{
  "d_model": 192,
  "d_expert": 160,
  "moe_layers": [1, 2, 3, 4, 5, 6, 7, 8, 9, 10, 11],
  "router_score": "sigmoid",
  "shared_expert_gate": true,
  "vocab_size": 4678,
  "beta1": 0.9,
  "beta2": 0.99,
  "steps": 4488
}
Below are experts of layer 5 (counted from 0) of a mixture-of-experts language model. Rows are named router (the router's row for the expert), up (a neuron's input weights, with its number) and show model dimensions 64-127. Each number is 50 + 10 x the weight over its row's rms, rounded and kept within 0 to 99.
After each expert's rows: "comes after" lists some tokens at least twice as common just before its tokens as in all text. This comes from a sample of Wikipedia text that the model never trained on. Tokens count by the router's weight.

# expert 51
router:54 59 43 40 39 37 35 47 54 59 42 30 52 58 52 52 68 63 53 41 66 55 40 35 39 54 46 56 53 57 55 55 66 54 51 58 53 51 56 52 62 55 60 49 42 56 33 35 55 55 57 38 47 40 71 46 23 77 59 38 44 58 47 48
up0:33 29 50 63 36 40 59 39 41 33 54 52 67 56 46 55 51 59 50 50 40 57 60 55 44 63 54 50 51 63 44 40 39 54 55 55 60 64 50 62 39 63 56 58 41 46 52 30 50 46 44 57 41 43 52 39 49 52 58 33 56 59 58 48
up1:35 49 55 36 43 53 48 39 62 67 66 38 65 55 52 40 40 56 44 50 59 51 54 48 22 38 41 46 49 44 39 38 57 56 63 61 50 41 43 36 48 52 53 54 55 67 44 33 74 51 66 40 42 50 56 47 52 53 57 40 53 48 64 45
up2:50 59 52 53 47 67 51 34 64 67 66 55 39 38 60 37 53 46 35 53 59 59 55 44 50 45 54 52 46 63 53 51 53 76 41 26 52 46 46 51 41 56 59 27 56 43 39 49 52 50 31 52 40 39 62 61 51 60 56 45 44 62 53 48
up3:57 42 57 45 32 47 54 48 27 45 35 34 65 34 63 42 40 68 37 48 51 47 54 55 65 55 45 53 53 60 56 61 44 55 26 35 64 55 68 55 70 38 45 48 63 50 41 36 54 56 61 56 62 51 63 55 39 49 58 21 38 46 27 39
up4:49 63 53 26 28 26 48 55 61 44 31 38 35 68 55 48 63 61 38 56 36 38 57 53 37 42 56 54 51 54 44 50 63 57 72 53 60 44 34 51 48 76 57 38 42 47 62 59 44 38 62 51 61 49 45 39 40 56 58 41 53 58 59 39
up5:43 56 36 62 35 33 41 67 59 59 53 35 38 39 46 61 36 37 55 37 50 57 57 32 32 49 51 60 61 51 48 57 58 50 51 59 58 43 56 44 49 56 41 34 59 45 58 46 44 39 43 60 42 46 47 53 58 69 51 55 45 48 40 42
up6:44 52 42 42 51 48 57 41 44 53 55 67 64 38 58 55 56 54 63 27 55 53 49 42 31 61 46 45 50 47 49 47 42 53 46 55 55 53 61 46 45 59 39 56 56 53 48 45 63 44 48 42 43 66 60 35 34 56 55 43 50 65 43 51
up7:53 62 58 54 49 60 48 42 77 49 48 38 46 69 61 51 57 55 53 46 47 42 58 34 46 49 54 46 53 59 46 42 68 44 45 52 57 63 46 24 63 71 63 44 46 60 66 51 43 24 55 59 51 41 57 43 42 72 54 45 44 73 65 41
up8:39 47 52 45 46 61 46 47 71 40 43 46 53 62 63 54 31 50 54 34 49 55 45 72 58 40 39 63 34 52 30 58 45 32 55 64 55 58 42 51 54 49 46 68 49 32 41 53 52 37 43 48 50 60 55 24 47 50 53 67 34 28 53 55
up9:44 46 40 27 33 40 44 28 35 54 38 55 48 52 55 53 52 53 56 53 61 58 51 41 39 49 53 61 61 51 57 42 54 52 51 53 49 54 51 51 46 57 50 46 49 49 50 42 64 61 74 41 47 61 63 67 49 64 49 57 41 30 45 57
up10:38 33 45 60 41 61 56 71 53 56 53 71 58 37 58 40 53 45 51 48 46 35 49 55 33 52 54 47 49 64 48 45 43 44 43 39 71 51 47 42 52 38 49 47 29 49 70 28 41 38 38 35 58 58 64 45 64 48 32 57 44 49 59 62
up11:52 49 52 48 52 65 46 55 42 56 44 45 65 48 57 74 66 66 42 56 50 37 60 55 47 46 60 77 41 47 47 62 59 53 49 58 61 46 41 44 60 55 33 55 41 60 37 41 54 68 43 54 55 57 52 50 20 39 37 31 46 49 37 49
comes after: " p", " b", " s", " t", " P", " l"

# expert 19
router:45 47 43 39 34 23 51 45 49 55 46 45 48 33 63 45 45 51 46 42 53 57 42 30 36 52 43 67 53 65 42 41 55 69 51 60 54 52 57 46 56 39 59 53 39 57 19 40 59 45 41 43 57 53 53 44 31 60 47 46 28 69 45 46
up0:52 31 67 42 40 52 38 41 57 61 56 46 66 43 47 49 39 40 47 39 27 54 55 56 54 37 56 48 37 53 50 34 62 54 59 66 51 51 67 52 34 48 58 50 53 41 53 46 49 54 66 49 52 49 42 58 44 53 54 56 50 36 48 35
up1:46 41 60 59 46 37 58 54 33 70 66 50 55 40 59 52 51 50 48 48 68 48 43 49 46 33 45 51 61 58 40 51 33 46 35 57 43 53 53 45 35 46 59 43 71 50 49 63 44 34 35 49 61 42 57 55 57 55 54 54 67 35 50 33
up2:45 42 31 52 31 51 29 46 60 43 61 54 63 32 47 55 50 58 48 39 57 57 56 42 40 45 46 42 49 77 30 55 52 50 53 69 51 50 55 49 41 51 44 49 55 36 50 75 48 56 44 59 57 36 53 64 42 48 37 59 61 59 46 39
up3:64 47 54 49 39 47 55 37 52 45 38 44 44 63 45 20 42 71 48 65 48 56 27 47 33 46 43 58 32 43 33 42 60 48 53 43 65 53 43 54 49 70 67 49 50 44 39 49 64 45 44 50 54 38 51 59 70 48 52 39 49 48 51 48
up4:53 43 42 71 47 64 66 49 65 60 38 43 72 38 45 43 41 47 52 40 54 57 59 61 45 59 58 43 53 61 40 58 46 51 49 79 54 44 52 30 52 39 45 41 26 70 64 52 51 67 48 60 50 43 47 52 42 55 32 37 52 55 45 48
up5:52 54 61 58 57 51 56 35 68 52 47 45 56 45 42 60 58 57 57 53 54 47 43 33 30 59 50 51 52 54 40 48 54 32 51 68 57 41 41 65 55 58 65 35 62 53 39 59 62 50 58 46 42 21 62 39 48 54 26 35 38 45 39 48
up6:29 61 48 54 41 51 43 49 42 49 53 40 60 41 50 47 42 60 46 72 73 41 30 58 55 28 35 35 50 55 47 34 53 48 42 53 47 51 65 36 51 44 49 42 57 56 42 50 62 37 59 51 57 48 53 51 59 71 67 34 41 43 54 51
up7:50 63 42 48 35 55 65 38 69 54 58 41 48 53 32 59 71 59 55 47 54 42 44 39 35 42 57 71 34 47 57 35 42 74 46 55 60 46 54 34 63 51 45 52 35 56 54 55 51 30 48 52 46 34 56 42 49 43 38 60 57 62 51 35
up8:37 46 36 42 50 48 46 60 53 50 55 41 67 50 60 50 37 61 45 40 58 41 54 29 30 56 52 59 60 77 30 59 49 51 45 50 53 71 54 39 59 57 46 64 45 57 50 51 50 55 32 44 51 29 55 37 50 62 48 42 64 41 47 38
up9:43 47 50 37 51 50 64 55 54 59 37 34 35 59 45 75 60 74 49 38 61 46 52 38 28 46 44 68 55 50 34 36 50 59 40 66 49 60 63 51 64 67 54 67 39 47 67 50 56 51 54 46 50 40 39 34 59 51 56 37 60 52 48 37
up10:41 56 42 48 38 46 25 47 57 37 57 48 55 58 47 48 48 62 44 41 38 61 47 49 39 39 49 57 54 51 45 52 56 55 52 52 50 51 59 58 53 55 73 51 35 47 53 46 47 42 38 53 59 45 56 48 37 27 58 60 55 52 58 40
up11:58 36 55 44 44 52 37 46 35 53 28 49 45 57 69 39 38 53 47 50 37 53 36 56 52 54 61 64 69 59 49 46 78 54 46 49 47 44 40 48 54 45 58 57 51 58 49 47 61 53 43 56 32 53 55 49 63 45 43 62 42 34 52 44
comes after: " of", " in", " to", " for", " at", " with"

# expert 25
router:66 65 46 47 30 40 56 52 50 65 53 40 57 64 64 57 47 55 63 20 62 45 48 48 38 36 41 50 42 68 44 33 57 46 45 69 54 39 50 35 63 51 61 53 30 63 40 59 57 53 54 44 45 32 41 47 35 55 49 41 39 60 39 36
up0:54 33 47 48 35 61 74 46 50 49 52 46 57 59 59 46 40 64 48 42 60 46 46 46 27 58 41 72 33 44 59 51 54 54 33 56 65 46 47 63 53 60 51 34 42 52 29 49 56 45 48 44 39 41 38 45 40 59 52 36 62 56 50 48
up1:53 55 29 46 47 42 35 34 54 39 45 28 46 59 63 51 52 51 67 64 42 64 40 56 41 66 57 59 60 58 43 57 62 60 58 66 60 60 55 43 63 44 65 45 51 25 49 55 44 43 57 51 37 48 49 44 56 61 57 67 53 57 41 28
up2:34 62 44 48 47 43 74 51 60 56 51 37 45 56 50 41 74 72 67 44 72 66 38 46 36 34 54 48 46 57 65 43 53 69 53 44 39 49 55 41 42 66 52 45 55 47 52 50 44 39 63 38 45 24 37 64 50 60 52 68 52 58 49 61
up3:48 59 47 53 41 54 31 39 69 57 54 55 57 56 61 42 37 65 40 50 46 46 61 33 46 37 64 51 58 43 32 49 57 69 62 60 50 63 42 44 57 69 49 49 71 47 61 42 67 58 35 48 44 39 56 50 63 43 22 65 52 60 58 30
up4:49 41 40 60 51 44 54 47 43 47 39 81 51 49 44 47 53 34 57 60 33 46 51 50 33 55 53 57 50 50 50 53 52 41 46 43 59 46 56 75 67 47 47 67 57 50 42 49 68 46 55 65 29 35 65 44 46 41 40 53 51 49 42 41
up5:44 64 31 50 54 46 59 45 60 50 32 53 40 65 58 46 51 54 55 20 63 55 66 42 30 33 53 48 53 72 55 66 47 63 44 53 55 55 29 37 48 45 60 39 61 58 57 58 54 52 47 55 52 44 50 54 47 55 50 59 56 42 61 49
up6:49 54 39 57 43 28 30 56 60 51 50 54 56 54 42 57 41 53 60 50 39 54 46 35 46 24 48 57 49 60 56 56 68 45 60 39 55 54 54 40 42 80 55 52 48 58 74 47 40 57 53 40 47 41 43 49 49 49 40 67 55 70 48 36
up7:46 42 53 53 44 37 50 53 42 31 39 52 67 58 48 34 53 38 62 41 40 50 35 42 53 55 39 45 52 68 45 53 58 52 40 51 66 58 51 37 56 49 52 40 40 36 42 52 49 63 43 55 39 50 53 52 39 44 64 47 51 53 38 54
up8:61 56 45 57 48 51 20 44 47 68 53 48 48 48 41 32 36 71 71 52 45 60 36 58 37 61 43 54 40 58 43 46 52 63 57 40 55 43 43 45 58 52 52 51 43 41 47 48 45 73 27 47 64 29 33 54 50 71 52 41 60 60 57 31
up9:50 51 39 43 44 48 35 63 45 56 51 44 72 35 61 50 53 42 54 45 58 63 34 63 29 58 43 69 51 64 38 53 53 38 61 47 55 39 40 53 45 43 33 61 37 31 34 60 63 47 51 46 68 32 48 59 47 55 47 60 54 43 37 44
up10:45 59 31 43 37 64 76 47 57 41 37 37 35 51 45 45 58 37 58 45 65 54 52 35 53 44 56 45 42 40 43 74 44 49 54 58 47 52 48 43 50 55 61 53 72 65 56 47 51 46 47 54 59 35 46 58 53 57 56 28 50 41 56 51
up11:47 47 49 54 33 53 52 40 52 66 31 51 50 54 51 69 48 44 61 50 36 50 36 38 42 39 51 73 37 60 43 43 61 52 48 42 55 55 54 65 44 63 39 52 47 53 43 50 37 50 55 11 61 44 52 49 48 50 43 54 45 54 37 28
comes after: " (", "-", "A", "C", " \"", "T"

# expert 36
router:60 40 49 50 30 47 44 58 54 57 60 42 61 48 56 36 53 61 57 23 52 58 37 41 53 56 45 63 50 69 38 51 57 60 46 64 61 57 45 48 60 51 60 45 39 73 30 46 59 50 34 51 53 30 55 38 29 64 43 43 41 57 40 44
up0:43 50 47 45 48 51 34 46 59 46 47 47 42 48 34 58 41 53 43 34 28 62 43 54 59 49 35 58 60 44 54 41 57 66 47 43 62 48 54 48 58 53 52 56 62 59 50 50 53 36 53 31 61 49 52 58 31 44 48 45 41 38 34 43
up1:46 32 43 41 38 55 48 49 49 40 47 39 65 52 61 59 51 54 47 41 60 65 48 46 41 53 39 47 56 47 49 65 56 57 46 54 46 65 66 50 61 37 54 61 57 36 35 55 42 40 59 42 46 54 45 53 49 58 36 41 44 39 53 53
up2:40 46 42 51 40 49 34 62 39 49 51 49 59 41 51 57 66 63 51 36 41 48 68 42 61 40 42 44 59 58 52 38 65 48 56 75 65 45 56 64 34 53 65 29 37 46 69 63 50 49 56 51 45 61 65 39 40 55 58 52 54 50 60 43
up3:44 56 32 42 48 54 46 56 45 45 48 47 41 72 67 33 41 61 50 35 45 42 45 42 44 39 42 44 43 60 53 53 55 48 38 56 53 40 38 49 50 57 46 61 33 57 61 40 66 57 65 31 58 43 53 40 49 66 41 70 50 52 44 45
up4:49 48 56 60 56 45 58 46 54 32 38 54 50 47 37 56 75 64 45 37 53 53 47 44 59 40 43 57 71 37 41 43 46 42 58 47 54 74 43 57 55 64 50 71 51 43 41 65 64 39 41 52 28 48 47 56 54 50 57 47 33 43 54 48
up5:60 55 49 41 43 67 52 56 51 51 49 32 56 54 70 49 43 50 59 49 60 69 50 49 48 30 71 38 45 44 56 61 51 35 38 44 48 55 42 56 40 59 52 35 54 47 45 40 49 37 35 53 74 53 68 65 53 71 36 37 24 60 44 58
up6:44 48 43 44 27 51 41 61 41 47 57 53 34 60 35 44 54 51 63 59 51 51 54 67 60 39 35 56 53 41 53 57 46 55 47 32 40 47 54 37 38 63 48 53 42 50 62 52 46 49 43 67 56 56 42 44 58 57 45 60 58 68 55 60
up7:60 37 48 72 45 50 41 47 51 54 38 48 71 59 48 45 45 65 41 37 36 46 41 30 51 60 55 53 39 42 48 40 62 57 43 57 62 74 46 57 58 27 50 57 53 47 38 55 38 24 44 62 54 62 53 57 47 35 64 38 52 50 48 51
up8:55 39 56 52 40 55 37 57 50 43 31 63 63 55 57 42 43 54 57 58 62 75 54 38 56 47 43 75 63 53 46 36 49 27 55 74 54 74 57 53 50 65 47 48 63 51 44 42 48 41 46 39 55 54 70 44 40 39 57 39 51 50 50 33
up9:40 42 46 34 40 38 48 43 44 70 48 35 55 45 40 50 64 58 50 49 49 63 55 45 43 52 56 51 51 47 44 43 59 62 52 40 41 62 48 44 58 58 74 50 51 47 66 56 38 37 42 51 25 40 39 37 49 73 47 54 57 41 46 48
up10:39 45 44 59 47 43 45 48 64 32 38 49 39 50 49 60 53 48 43 36 44 63 58 32 40 57 28 44 73 40 51 49 60 46 43 51 49 72 40 43 69 56 65 64 64 46 46 43 49 50 46 49 39 46 43 49 57 55 42 44 34 42 44 39
up11:29 41 46 61 38 59 37 40 53 32 48 35 42 61 42 40 40 57 44 36 58 45 49 62 54 54 40 53 65 40 68 44 69 53 63 55 51 70 65 50 51 44 61 40 45 65 49 47 50 52 72 40 40 40 45 31 47 65 34 56 43 61 54 60
comes after: " (", " in", "–", ",", " 19", " 18"

# expert 29
router:60 57 46 45 37 47 64 56 42 48 53 53 47 63 57 62 42 58 56 30 47 52 45 48 30 58 50 66 50 55 32 36 58 50 55 56 53 53 55 57 61 61 64 41 43 71 30 40 56 43 52 48 42 41 56 37 43 49 48 46 59 54 37 33
up0:51 48 52 54 40 43 62 45 48 32 48 58 54 54 34 45 63 42 62 49 51 48 38 53 71 41 58 40 36 53 42 34 67 53 51 44 48 71 49 62 70 49 39 31 59 55 70 47 45 27 36 61 62 63 50 53 53 41 60 50 46 48 39 60
up1:60 62 39 51 43 53 59 46 53 49 39 53 46 51 63 52 58 43 47 39 45 46 60 49 50 61 53 50 57 47 56 56 43 78 37 42 56 45 63 42 36 51 45 56 43 31 42 62 56 42 45 41 66 54 66 49 46 45 42 53 51 74 51 53
up2:48 71 58 47 49 40 52 47 52 42 42 39 53 49 47 48 42 54 32 54 70 65 47 37 54 49 56 46 58 55 46 49 59 50 57 59 55 49 33 44 54 48 44 57 52 45 43 60 50 35 55 60 34 48 66 48 49 39 60 47 47 45 32 51
up3:39 65 28 45 47 60 50 35 51 41 47 49 59 44 56 49 51 60 53 51 71 68 59 51 55 27 62 52 33 50 41 54 62 46 48 54 57 70 41 60 64 50 42 53 54 55 57 52 57 35 64 29 59 46 62 58 27 51 43 67 57 53 55 52
up4:48 37 43 69 49 64 45 43 60 31 50 56 50 47 39 62 38 62 44 46 49 49 36 57 59 39 63 44 55 68 50 45 42 57 49 47 49 68 39 40 54 59 72 59 47 58 54 43 63 38 45 60 58 19 47 33 41 52 51 50 49 37 39 47
up5:44 29 52 57 46 45 51 56 51 50 45 48 43 41 61 55 63 42 53 49 73 35 49 52 51 48 35 51 51 59 59 48 59 58 67 58 47 63 64 39 31 42 30 52 56 55 48 51 45 59 27 76 49 30 51 41 50 64 51 50 49 56 59 60
up6:54 54 46 63 48 35 47 47 60 61 58 42 41 58 67 28 62 57 51 43 43 35 52 39 32 52 51 55 52 45 69 36 52 57 46 52 59 73 35 37 65 57 71 39 54 63 58 43 38 48 50 41 56 37 47 56 38 58 54 48 49 44 50 55
up7:51 52 45 33 52 55 56 41 59 51 36 45 55 48 44 63 55 64 51 47 54 43 49 34 61 45 54 65 67 51 50 40 51 75 40 51 51 51 17 45 54 50 44 46 66 47 39 34 47 35 52 44 47 36 55 30 47 60 45 47 51 52 57 54
up8:42 55 53 62 49 45 50 45 48 31 39 55 46 58 66 62 38 50 50 34 50 39 43 46 58 53 55 56 63 62 52 35 39 58 49 58 55 54 57 51 51 60 52 59 39 53 63 57 59 69 46 67 53 42 55 39 54 48 46 54 38 67 49 54
up9:51 46 39 50 37 57 46 50 57 58 44 36 60 37 56 39 49 41 47 31 53 50 58 43 48 61 65 55 50 44 34 43 48 58 58 42 37 54 56 50 59 30 46 58 30 50 37 55 47 46 52 47 52 53 74 35 58 35 49 48 51 82 25 64
up10:49 41 42 47 35 59 63 55 72 55 69 36 53 51 61 41 52 55 50 57 62 67 53 44 52 50 68 55 31 48 50 64 61 49 51 48 62 34 35 50 39 48 48 69 56 48 49 53 57 29 24 30 37 51 54 37 51 66 49 39 32 40 39 41
up11:45 40 42 41 56 54 68 53 57 50 34 47 40 65 42 66 48 48 65 41 54 61 51 38 63 53 55 49 42 52 45 51 41 57 46 51 74 62 44 49 58 52 59 40 40 46 53 64 31 34 42 36 47 43 56 55 45 51 43 65 66 45 43 56
comes after: " F", " H", "F", " f", " that", " where"

# expert 37
router:57 35 44 46 26 43 61 55 52 59 48 45 46 44 54 40 51 60 51 36 46 71 40 50 37 54 36 64 43 52 36 40 67 55 46 53 55 62 45 38 67 59 56 46 41 67 51 40 57 49 61 50 68 49 49 35 36 54 30 46 30 62 44 42
up0:70 50 41 62 45 42 59 44 46 57 39 44 50 44 50 38 66 41 35 51 63 56 50 44 50 60 66 44 66 54 48 35 51 57 48 61 41 60 46 44 60 29 54 50 45 58 48 49 33 43 53 49 54 47 45 60 53 55 61 71 66 64 31 49
up1:36 36 55 36 32 60 59 40 55 32 56 42 50 49 42 44 54 61 68 36 57 53 39 52 45 44 27 68 51 47 30 53 49 54 56 45 63 42 58 59 61 62 66 63 38 43 37 43 50 66 62 36 43 47 43 38 51 51 44 57 48 62 45 57
up2:61 56 46 50 46 62 50 49 53 56 48 53 63 35 47 35 50 57 59 41 51 50 64 51 42 39 53 47 48 63 59 41 44 54 41 65 49 57 79 41 22 36 70 53 33 58 48 33 34 52 40 39 65 46 52 35 48 45 54 47 58 41 44 55
up3:52 39 50 53 41 54 56 54 55 43 57 54 45 47 66 52 68 32 40 53 51 81 57 50 59 37 63 13 49 54 41 54 38 46 51 55 42 55 54 58 30 30 37 50 54 51 28 53 42 52 55 59 60 36 56 73 49 68 38 39 59 42 34 50
up4:52 39 44 51 41 27 52 59 50 55 39 50 35 52 56 35 63 45 40 38 56 57 26 30 34 54 44 56 54 54 50 34 45 58 40 46 59 46 55 47 49 53 42 54 66 37 44 51 52 50 49 57 44 59 47 55 59 62 40 39 55 48 41 45
up5:69 44 49 56 55 51 51 43 49 43 59 51 64 54 36 55 54 48 72 33 40 67 15 66 47 35 39 42 49 48 42 35 52 48 48 47 49 56 48 63 42 38 47 34 43 53 52 54 49 30 28 65 46 54 44 45 58 54 60 40 50 37 50 43
up6:55 48 51 50 57 41 36 39 61 67 57 51 45 50 47 51 31 37 72 46 52 50 28 41 38 53 58 46 69 44 43 56 56 48 33 60 52 53 39 47 48 46 56 45 42 47 36 43 48 51 41 42 46 60 55 56 41 51 57 35 48 49 57 44
up7:35 46 46 67 54 59 25 48 62 38 45 44 52 46 51 39 58 58 39 59 46 62 47 41 57 44 51 47 42 56 41 69 64 53 62 57 54 62 45 50 47 67 68 33 58 40 57 58 36 50 49 54 44 47 55 60 39 58 48 49 65 59 46 42
up8:42 57 53 50 42 43 50 69 31 56 52 31 41 51 59 47 81 42 56 41 57 45 56 41 31 57 37 61 49 54 52 56 74 55 58 51 61 39 62 29 72 57 74 38 51 42 50 46 54 46 51 70 52 39 53 41 45 57 48 50 39 48 36 52
up9:53 37 45 70 46 52 52 53 45 42 30 45 46 42 51 59 52 82 55 31 61 49 35 53 50 38 53 54 48 52 42 66 59 43 36 61 32 52 62 49 47 60 53 36 46 40 43 43 63 54 75 53 53 47 53 59 31 75 52 39 40 67 49 55
up10:47 57 21 37 55 52 42 54 57 56 56 38 61 54 46 60 57 40 71 41 43 54 59 34 53 50 61 33 62 51 50 37 43 56 47 39 56 43 31 35 54 55 62 65 56 51 44 64 57 54 43 42 48 43 60 50 55 63 50 21 42 41 50 48
up11:58 36 42 44 39 59 68 41 58 62 54 72 48 46 39 37 64 57 51 47 50 57 32 58 53 46 46 49 54 58 42 72 45 48 50 50 45 44 62 48 56 64 43 30 56 57 71 36 54 34 68 44 58 27 57 33 36 62 43 35 35 40 41 65
comes after: ".", ",", "\n", " and", " but", " that"

# expert 15
router:45 48 48 35 20 36 56 36 60 48 46 31 54 45 45 50 41 64 56 37 42 64 51 37 45 39 40 60 44 58 41 50 57 61 49 56 55 59 42 28 61 61 68 53 44 47 29 42 55 51 58 46 54 49 56 40 32 58 57 50 26 66 47 47
up0:51 60 46 52 45 43 52 51 69 47 64 52 56 51 52 43 33 48 55 21 52 55 30 63 51 64 45 50 53 61 62 41 61 54 69 48 56 59 56 45 50 62 49 25 68 55 44 51 54 62 65 54 56 39 54 66 52 50 62 55 55 46 52 39
up1:43 48 33 22 39 27 57 30 44 48 40 40 71 47 43 59 41 53 63 48 63 56 59 55 50 62 55 59 39 52 53 50 49 50 48 52 52 50 53 34 45 53 65 40 49 45 59 47 66 42 65 49 44 54 57 34 37 64 45 29 39 39 53 43
up2:51 43 34 42 23 47 42 57 41 42 45 51 51 38 45 50 48 43 43 33 62 57 56 64 50 25 67 48 68 57 31 57 50 58 35 50 45 62 53 60 52 54 53 73 41 46 44 32 44 67 44 53 53 51 55 60 42 41 60 69 46 49 42 41
up3:51 27 51 62 40 49 58 30 41 60 63 54 50 43 63 36 62 57 63 27 55 58 57 34 33 56 37 46 49 59 55 47 42 61 31 52 66 56 30 54 35 58 58 50 60 61 26 44 44 69 60 52 48 39 45 45 48 60 51 33 57 57 46 46
up4:41 59 60 38 51 41 44 46 62 59 61 41 52 65 63 52 54 47 64 47 71 43 58 66 50 38 51 49 62 66 40 46 66 44 48 58 48 40 71 35 43 51 72 38 41 40 63 57 32 34 38 46 67 41 46 48 48 62 48 52 49 38 50 32
up5:38 37 50 52 47 40 51 51 48 53 42 50 49 43 63 44 44 53 53 43 62 38 61 54 50 51 47 58 28 44 55 43 42 74 45 43 49 47 52 56 59 54 51 35 62 59 62 39 61 53 50 39 51 35 46 51 44 47 52 39 67 70 51 43
up6:54 41 60 66 37 36 50 42 42 50 31 47 62 49 54 57 36 46 59 53 44 66 49 43 29 56 40 44 43 52 48 60 46 63 41 43 58 48 55 41 68 50 55 62 42 45 51 29 71 49 62 42 68 41 47 43 62 53 54 42 47 50 42 46
up7:55 49 35 47 46 44 49 46 47 50 29 40 55 58 60 52 58 55 50 41 57 55 41 29 33 66 60 57 60 61 44 56 47 50 36 53 50 45 42 46 47 51 49 51 43 42 40 70 64 62 42 44 57 47 74 56 50 50 49 46 45 55 48 37
up8:46 64 60 58 49 57 46 44 79 74 43 43 51 49 50 43 35 54 41 39 49 51 31 64 56 50 45 49 41 40 44 45 49 50 55 57 51 66 71 42 48 52 42 31 64 59 38 50 64 40 47 41 60 31 37 61 41 58 44 39 55 49 56 47
up9:40 72 58 53 34 41 59 53 63 51 58 47 46 57 30 49 49 56 40 58 44 45 49 52 43 49 40 47 27 57 45 43 48 57 48 56 59 76 49 57 67 43 43 52 70 48 56 74 41 43 49 65 35 41 56 35 40 60 37 55 35 54 42 36
up10:46 45 43 40 40 30 63 58 42 54 26 34 71 41 74 51 35 67 46 46 50 58 48 37 31 42 49 55 50 63 50 48 40 49 55 68 38 37 72 41 50 41 63 54 38 52 53 42 66 54 59 52 63 54 53 54 57 66 44 45 55 54 39 51
up11:47 55 50 23 27 46 49 52 45 40 30 63 65 41 61 47 78 58 52 47 59 40 43 58 47 37 67 65 44 58 47 39 63 61 56 47 52 54 52 46 62 38 37 35 52 51 43 52 52 59 28 42 62 49 57 57 52 49 56 35 53 43 54 51
comes after: " of", " and", ",", " on", " to", " in"

# expert 3
router:48 47 38 40 35 48 41 50 44 58 52 45 44 47 59 47 54 68 65 34 44 57 49 57 38 58 46 56 35 53 32 47 56 55 41 58 58 41 56 53 64 56 66 49 45 61 30 53 57 53 58 57 57 37 58 45 27 60 42 43 44 42 39 45
up0:41 42 39 44 18 51 48 42 58 59 51 51 41 58 58 50 33 43 60 44 61 56 31 66 49 42 45 54 58 46 39 53 49 43 60 46 46 60 44 31 61 64 39 55 46 60 43 54 65 55 53 52 61 60 42 45 48 50 41 38 54 65 54 38
up1:47 59 50 67 39 56 47 53 37 44 51 14 59 45 52 58 37 65 47 36 74 50 59 43 51 44 57 54 34 59 59 55 50 47 44 55 66 62 55 55 51 58 52 49 50 53 36 51 49 27 46 47 52 31 73 48 45 73 60 39 44 48 44 38
up2:44 70 50 39 58 31 57 42 56 39 56 51 57 33 51 33 60 56 37 70 49 53 76 49 64 59 49 51 74 67 44 57 57 60 39 36 51 48 47 49 72 39 41 64 56 63 53 57 56 60 57 41 43 58 57 50 41 64 60 58 36 62 46 60
up3:55 34 46 36 38 62 58 51 59 49 49 61 55 45 60 61 39 44 67 45 46 80 61 61 32 61 46 52 56 45 64 43 45 55 48 63 40 55 55 39 73 60 44 47 57 55 48 46 57 41 49 62 39 47 48 35 39 52 41 70 28 61 45 37
up4:39 30 37 57 45 42 38 67 43 53 53 53 45 64 52 54 29 47 48 47 47 53 63 51 48 49 42 57 43 41 24 35 52 31 50 46 50 68 46 60 48 42 49 64 58 52 49 32 63 38 54 58 74 42 41 43 54 48 43 50 32 62 33 45
up5:45 53 33 57 39 64 50 50 54 33 47 47 40 35 54 35 56 63 63 66 68 58 43 47 66 49 44 50 56 61 31 57 50 45 54 48 39 42 38 37 62 43 56 68 49 51 55 51 51 44 46 46 40 58 50 50 45 56 38 40 42 69 40 51
up6:52 57 17 42 34 63 45 35 45 52 50 21 47 48 63 30 36 51 59 45 77 52 44 37 53 45 24 49 37 43 45 48 54 42 56 63 47 56 61 52 66 37 42 55 54 54 37 45 42 55 56 64 43 61 48 53 54 58 50 49 48 67 44 42
up7:65 58 40 34 51 61 60 34 52 52 51 28 53 45 54 52 58 43 50 37 53 70 64 52 53 44 62 60 51 51 42 51 63 61 63 46 71 50 66 54 42 28 32 51 47 67 40 47 52 35 65 55 39 41 60 52 53 57 62 57 55 56 43 48
up8:60 61 49 77 54 34 57 57 55 64 32 46 52 89 72 38 44 56 50 37 49 37 31 36 31 67 46 50 52 63 57 45 43 60 41 30 64 51 46 56 43 63 46 60 51 53 50 51 55 57 57 57 70 51 37 56 46 41 49 67 57 47 60 48
up9:52 44 42 60 43 45 64 59 54 55 58 44 50 32 43 43 49 66 47 60 53 49 46 59 48 51 35 55 58 73 48 43 47 56 53 58 63 54 63 58 49 63 63 31 51 47 56 43 45 24 48 47 55 35 60 39 49 64 53 44 42 51 56 49
up10:42 58 42 28 44 60 52 53 50 48 50 52 66 61 44 48 59 73 45 48 53 65 43 43 52 28 43 42 56 45 44 43 55 68 45 49 61 43 47 40 72 41 53 49 57 52 36 37 46 49 52 52 51 42 60 56 45 55 54 32 47 52 55 42
up11:63 44 36 64 52 57 60 33 44 42 43 53 31 53 46 39 27 54 52 49 28 51 42 49 51 42 46 68 53 54 47 46 61 42 43 61 65 67 53 50 51 63 57 48 59 55 42 54 73 50 60 50 61 30 27 52 56 54 52 51 54 47 53 52
comes after: "\n", "–", "-", ")", ":", "19"